{
  "moe_layers": [0, 1, 2, 3, 4, 5, 6, 7, 8, 9, 10, 11, 12, 13],
  "router_score": "softmax",
  "routed_scale": 3.55,
  "tie_embeddings": false,
  "init": "normal",
  "lr_mult_up": 0.686
}
Below are experts of layer 4 (counted from 0) of a mixture-of-experts language model. Rows are named router (the router's row for the expert), gate (a neuron's input weights, with its number), up (a neuron's input weights, with its number) and show model dimensions 192-255. Each number is 128 + 32 x the weight over its row's rms, rounded and kept within 0 to 255.
After each expert's rows: "gets" lists some tokens that make up at least twice as much of what it gets as of all text. This comes from a sample of Wikipedia text that the model never trained on. Tokens count by the router's weight.

# expert 46
router [123 141 113 149 194 122 118 139 199 158 116 161 105 160  89 201 107 131  76 171 167 137 118  89  98 117 181 126  89 140 124 102  92 110  75 189 155  58 150 152 156 228 111 110 188 146 112 117  93 155 122 103 115 102 108 103 140 127 114 153 145  60 158 169]
gate0 [108 141 112  64 127 158  70 204 152 133 138 153 120 133 165 164 145 132 139  95 154 118 105 171 100 121 128  75 157 111 137 124 109 154  90 108 129  77 200 157 113 136 119 175 114  74 129 177 132  97  75 172 148  85 125  83 125 127 123 173 170 125  61 149]
up0 [154 170  97 123 168 130 123  82 106 146 102 142 154 121 186  76 176 126 130 178  37 145 151 135 139 120 180 141 119 131 142 126 147 157 181 165 163 184 152 132 137 109 223  92 133 165 118 101 166  94 170 122  95 108 118 160  89 126  88 125 155 121 129 110]
gets: " of", " the", " in", " to", " that", "-"

# expert 23
router [125 144  94 122 170  98 149  86  97  36 122 128 133 169 165 112  90 119 102 111 145 132 133  95 157  60 177 163  67 155 110  80  85  89  80 180 118  93 125 116 162 139 122 119 181  94 100  91 117 182 137  88  59 187 115 106 145 146 123  94 101 118 120 124]
gate0 [ 99 148 114 110 191 153 148 116  71  97 130 122 147 155  63 176 105  89  97 123 182 167 117  98  84  91 112 109  72 138 111 117  86 117  65 108 109 131 128  97  55 131  66 113 146 104 190 109  96 114 132  96 188 104 133  38 196 113 151 128 130 113 133 106]
up0 [132 144 144  94 182 141 105  82 192 171 159 147 112  97 212 174 142  59  79 146 100 142 117 215 152  70 137 167 122 102 104  91 128 163 123 129  97 115 101 135 174 103 103 134 139 127 155  96 134 135 151 120 145 147 130 134 151 108 150 135 130 108 122  91]
gets: ",", ":", " |", " of", ".", "–"

# expert 19
router [134 145 163 156 199 152 104 143  68 114 144 116 128 106 108  89 145 153 177 160  98  70 128  70  94  86 155 155 147 195 138 128  96  74 145  97 165 178  84 139  84 148 129 103 108 173 154 109 114 186  88  82  89 120  98 141 132 104 138 126 105 126 156 114]
gate0 [137 138 136 127 137  85 165 119  96 112  83 149  92 167 127 107 125 138 107 143 108 175 132 131  37  91 184  96  86 181 116  83 101 104 159 132 151 106 163 208 196 103 112 158 113 161 116 183 162 134 117 109 119 131  96 149 108 120 175  95 136 104 134 122]
up0 [126 137 175 120 130 200 175 117 133 134 188 144 142 117 109 119  79 162 117 148  81 143 138  70 163 208 108 134 117 103 139 162 124 150 159 141 109 128 104 139  98 176 109 164 121  91 145 139 112 200 111 158  98 106 146 165 178 155 105 126 127 207 146 141]
gets: " the", " in", " his", " The", " a", " of"

# expert 62
router [107 160  83 151 124 146 173  92  96 110 165 159 134 149 121 150 154  89 121 135 131  96 158 144 112 137 136 148 119 150  93 146 159 205 148 162 156  84 112 146 168 102  86 157 141 167  82 127 174 149 138 151 109 147 124 121 117  98  81  97 149 169 173 145]
gate0 [ 72 111  68  98 148 129 182  80 167 153 115 143 164 151  90 145 167 150 229 130  63  77 143  93 110 135 142 152 107 118 107 114  85 138  99 137 145  98 149 106  94 102 137 182 159 146  97 139 174 127 130 146 119 171  99  86 121 109 105  96 184  56 141 112]
up0 [156 212 124  78 165 129 178 136 117 138 136 215 125 110 141  92 178 104  83 137 151 140 117 201 168 152 114 172 143 141 173 127  94  69 125 126 215 158 156 147 128 110 181 104 115 193 184 142  99 137 141 118 114  75 112 125 139 151 107 144 148 195 120  94]
gets: "0", "9", "7", "8", "1", "5"

# expert 24
router [114 102  92 149  96 154 103 184 182 186 126  93  68 182 133 202 109 142 124 156 170 170 118 129 101 163 124 142  94  84 172 144 145  86  99 141 100  91 114 117 175 197 125 132 145 151 139 187 161  68 165 106 127  87 103 100 166  66 152 185 156  75  70 120]
gate0 [108 174 118  85 111 121 115 104 146  84 177 166  84 144 153 116  76 114 129  72 145 113 115 112 122 154  72 161 119  79 171 127 188 172  85 175 131 105 111 108  56 107 114  78  95  89 135 106  72 182 133 141 145 109 111  47 136 154 128 105 137 133  59 200]
up0 [178 136 112 119 107 123 148  73 175 118  86  96 147 128 146 149 119 161 136 111 167 136 100 151 119 117 168 125 137 159 100 180  80 126 124 118 173 108 132 104 160  99 187 159 137 153 163 172 157  66 146 111 110 114 105 148 102 104 151 119 118 178 121 149]
gets: ".", " ", " (", " \"", "2", ")."

# expert 21
router [143 122 102 100 151 130 131 171 141 108  89 106 103 171 195 197  75  94  94 141 187 147  47 134 127 125 119  84  62 112 134 151 138 115 127 125 192 109 164  72 129 139 134 140 150 140 153 174 134  89 134 116  90  83 145 109  97  95 146 156 131 120 106 112]
gate0 [122 122  69 133 133 159 198 205 157 139 141  96 145  72 134 101 158 160 149 150 151 164 112 130 121 141 136 103 140 125 135 119  87 179 137 128 132 158 155  98  86 154 206 141 203 166 122 137 115 159 157 118 172  92 142 133  47 152 106 167 131 130 175  75]
up0 [181 159 122 117 130 168 171 192 126 162 117 158 191 123 197 142 131 144 138 149 166 129 110  69  89  76 173 126  94 127 124  69 101 142 191 147 151 104 147 153  80 134 202 131 141 188 116 126 159  94 102 111  92 139 167 114  59 115  98  96 117 137 146  97]
gets: ")", "\n", "'", "\"", " |", "-"

# expert 22
router [119  89  84  66 144 158 109 138 147 103  95  90 102 158 161 141  62 107  88 144 156 207 181  99 126  90 121 122  85 176 154 163 187 107 147 113 179  75 178 115 133  91 108 136 106 143 169 172 106 113 160 163 104 133 128  90 141 137 170 160 143 146  66 160]
gate0 [ 95  83 129  75 145 122 123 139 143 182 135  89 195 107 107 167 102 134 117 191 119  91 121  95  99 164 105 134 121 127 162 204 121 125 103 112 125 161 114 107 108 216 153 133 127 143 166  85 131 146 144 150 128 101 123 138 148 137 112 118 119 148 111 207]
up0 [ 68  96 110 107 145 118 109 165 125 132  61  91 121 164 121 128  92 135 128 174 144 137 110 104  84 206 150  92 131 134 131 109 118  98 108 115 106 121 174 149 113 121 189 130 120 159 192 172 154 194 175 126 129  87 156  96 163 126  88 142  78 129  91 113]
gets: ".", "==", "-", "===", " ==", "–"

# expert 1
router [ 97  95  81 118  70 165 132 109 162 187  62 128 103 201 143 175 132 131 155 201 123 128 115 117  89 145 119  82  82 121 155  76  84  86  90 102 130 118 137 126 213 140  70 137 117 150 123 161 131  86 111  88 115  80 145 123 108  47 152 168 122  82  73 105]
gate0 [147 195  86 122  82 119 141 107  65 112 136 125 120 115 181  96 112 111 168 166 133  52 122 178 198 129 162 125 116  94 119 108 104 130 121  87 150 112 176 124 148 181 138 170 165 145 118 123 133 103 112 174 119 125 119 122 105 134 139 147  92 130 116 229]
up0 [130  87  92 121 187 113 139 173 141  72  99 107 154 119 179 157  61 111 143 220 104 146 122 153 173 134 107 127 127 139 129 105 122 125 143 139 180 178 135  86 103 119  86 129 118 158 118 223 152 169 181 136 145 172 137 120 117 129  93 153 139 156 129 132]
gets: "1", "2", " ", "5", "8", "–"

# expert 54
router [ 65 150  93 130 114 157 183 147 170 138  77 149  81 167 128 167 137  81 154 121 130  74 170 147 105 122 149 117  92 136  78 138 119  83  93 173  97  97 151 156 159  81 137 137 146 117 126  96 141 106 169 100 135 132 234 120 123 113 172  85 149  90 112 100]
gate0 [ 95 153 158 166 167 126 117 108 121 112 124 121  84 148 115 131  89 110 106 124 117 163 151  95 134 106 128  92 171 129 135 129 129 107 127 149 126 162  84 110 137 151 159 123  89  10 145  91 218 137 109 110 119 121 149 188 142 130 119 112 130 100 183 112]
up0 [139 111 163 130 130 109 121 126 110  74 136  90 102  92  80  88 186 151  88 106 112 116  94 153 143 117 174 131 147  84 115  65 137  68 113 139  89 140 174 146  97 167 133  96  64 156 211 140  97  97 113 105  51  50 128 117 104 134 186 179 106 113 131 151]
gets: "9", "8", "7", "6", "4", "5"

# expert 31
router [ 95 131  92 129 140 147 154 112 126 115 131 101  98 160 152 102 107 107  99 147 156 105 147 108 136  91 176 107  88 126  84 108 138  93  78 116 116 110 101 186 197 133  81 149 181 128 151 108 191 145 111 110  67  92 119  91 128 121 166 169 151 123 122 131]
gate0 [112 134 144 195 141 142 126 151 143  90 168 165 116 143  47 102 182 130 124 142 173 153 142 114 162 104 148  84 152 177 111  77 200 113 147 107 157 150 171  85 165 132 146 180  88  93 127 157  90 116 136 132 129 116 172 124 114 145 130 142  66 155 190 153]
up0 [101 156 151  98 149  92  95 163 206 171 116 142 106 105 109 169 163 174 132 134 115 133 106  45  62 114 104 128 137 118 124  90 104 135 155 146 105 126 123 118 115 116 122 119 169  98 166 111 143 149  95 159 146 167 136 146 145  82 154 114  87 152 135 116]
gets: " in", " |", ".", " to", " as", " that"

# expert 49
router [ 97  66  65 122 155 123 125 144  92 157  73 131 141 131 160 141 111  91  57 118  90 144 129 149 114 144 122 167 117 145 110 139 163  90  68 141 118  82 163 175 129 125 135 184 104 169 128 118 133  80 133 165  99 138 111 113 106 109 170  83 179 133 102 111]
gate0 [124 134 101 161 118 112  88 164  97  90  97 148 162  92 108  96 188 128 143 189 190 112  86 120 135  85 149 175  77 148 151  97 160 120 111  52 138  83 112  79 110 168 156 133 141 155 133 133  86  96 174 177  97 124  93 136  75 135 144 110  91 147 144  84]
up0 [144 131 187 145  96 127 140 124 138 100 116 104 170 155  90  77 137  91 113 103 142  77 142 124  93 110 106 168 120  98  70 101 165 113 139 131 184 134 194 132 129  72 123 128  96 153  49 110 111 161 124 174 100 142 129  93 112 136 161  90 142 115 175  92]
gets: "\n", ")", " \"", " K", ").", ");"

# expert 10
router [ 96 147 100 151 138 114  81 168 102 145 147 103 145 177  70 123 177 198 160 114 145 128 132 122 125 145  93 111 164 124 122  80 139 141  88  97 151 105  96 148 191 135 156 159 106 132 129 117 159 180 186  89 168 134  94 116 110 112 173 153  66  78 164 132]
gate0 [125 149 139  75 189 124 118 120  93 156 150 174 117 130  93 119 170 115  92  98 162 144 109 109 136 150 167  99 107 168  75 131  90 153 116  80 106 158 153 180  97 128  91 166  85 137 191 169 125 132 129  84 128  65 133 106  90 155 168  75 130 161 170  91]
up0 [100 135 201 102 180 127 134 121 176 133 160 188 142 138  81 137 190  56 114 125 131  99 113 118 131 105 174  53 121 100 106 132 107 159 131 138  67 128  88 155 128 126 130 163  81 113  68 142  82  73 160 123  76  89 152 120  66 112 105 129  98 151 135 105]
gets: ":", " of", " in", " to", " from", " that"

# expert 50
router [109 108  93 146 121 144 166 204 130 185 103 134  77 193 146 132 135 177  81 152 165 120 124 122 148 130 141 153  85 141 160 128 140 167 103 209 117  86  77 150 153 180 111 136 212 137 123  96 190 135 173 146 114 129 106 127 100  98 156 143 186 117  95 144]
gate0 [108 179 117 138  68 103 134  79 154 115 123  71 127 140 125 141 101 110  75  94 166  93 219 161 147  88 136 135 146 122 110 160 147 128 135 144 175 124 195  80 210  74 162 133 170 154 159 164 118 102 114 131 165 132 142  71 101 111 154 130 136  94 111 130]
up0 [ 81 101 118 134  81  97 141  67 168 138 120 111 156 210 151 124 170 115 124 129 146 123 164 153 141 108 145 138 133 152 138 117 159 171 120 112 115 113  84 197 161 111 174 141 117 148 109 148 145 119 143 197 101 101 122 136 121  69 134 200 141 185 143  73]
gets: " of", " for", ",", "2", " by", "8"

# expert 33
router [129  96  92 116 119 102 130 136 138 113 108  91  97 163 147 187  74 110 113 196 140 134 174  88 161 102 114 154 127 141 100 134 145  88  88 119 113  72 172 129 162 109  76 132 158 147 205 106 147  73 130 148 164  91 112  99 144 114 172 178 135 139  20 169]
gate0 [160 100 159 139 101  91 141 132 130 173 150 169 136 116 127 144 180 140 105 104 130 107 100 108 176 147 169  87 123 155  98 117  84 109  96 128 102 144 125 120 155 133 144  97  66 180 158 175 104 217 116 158 115 163 145 161 124 107 114 106 162 155 170 165]
up0 [110 136 122  62 136 147  95 220 103 139 110 150 186 137 141 112  79 137 168 157 129 137 165 111 124 159 106 126 134 111 160  46 188  97 137 157 114 132 185 150 103  73  57 105 128 130 172  77  40 102 175 135 210 131 154 113 143 130 116 105 146 146  65 159]
gets: ".", " |", "'", ")", ";", "5"

# expert 32
router [127 127  93 120  86 185 121 222 179 195  66 122  77 176 173 187 133 109  58 150 153 150 115 117 194 181 147 141  61 141 170 113 130 130  63 144 139  55 141 148 226 164  77 128 175 129 112 154 181 134 146 163 125 108 163 115 144  53 139 131 165 117  95 123]
gate0 [132 117 131 164 153 152 165  68 130 109 150 107 129  91 172 120 131 147  67  83 130 181 199 114 124 126 131 126 148 169 103 184 160 109 153 168 164 149 105 117  70 173 139  70 166  92 141 151  75  94 149  58  69  75 162 111 146 167 140 104 143 183 113 178]
up0 [ 96 134  93 106 131 110  98 118  76 141 104 149 127 138 177  77 136 117 131 130 119 124 149  95  84  85 132 139 107 158 112 167 143 103 147 154 140 194 164 135  98  93 186 146 162 119 105 150 123 104 120 114 124 177 191 156  99 152 105  63 128 120 144 139]
gets: "6", "5", "3", "4", "7", " and"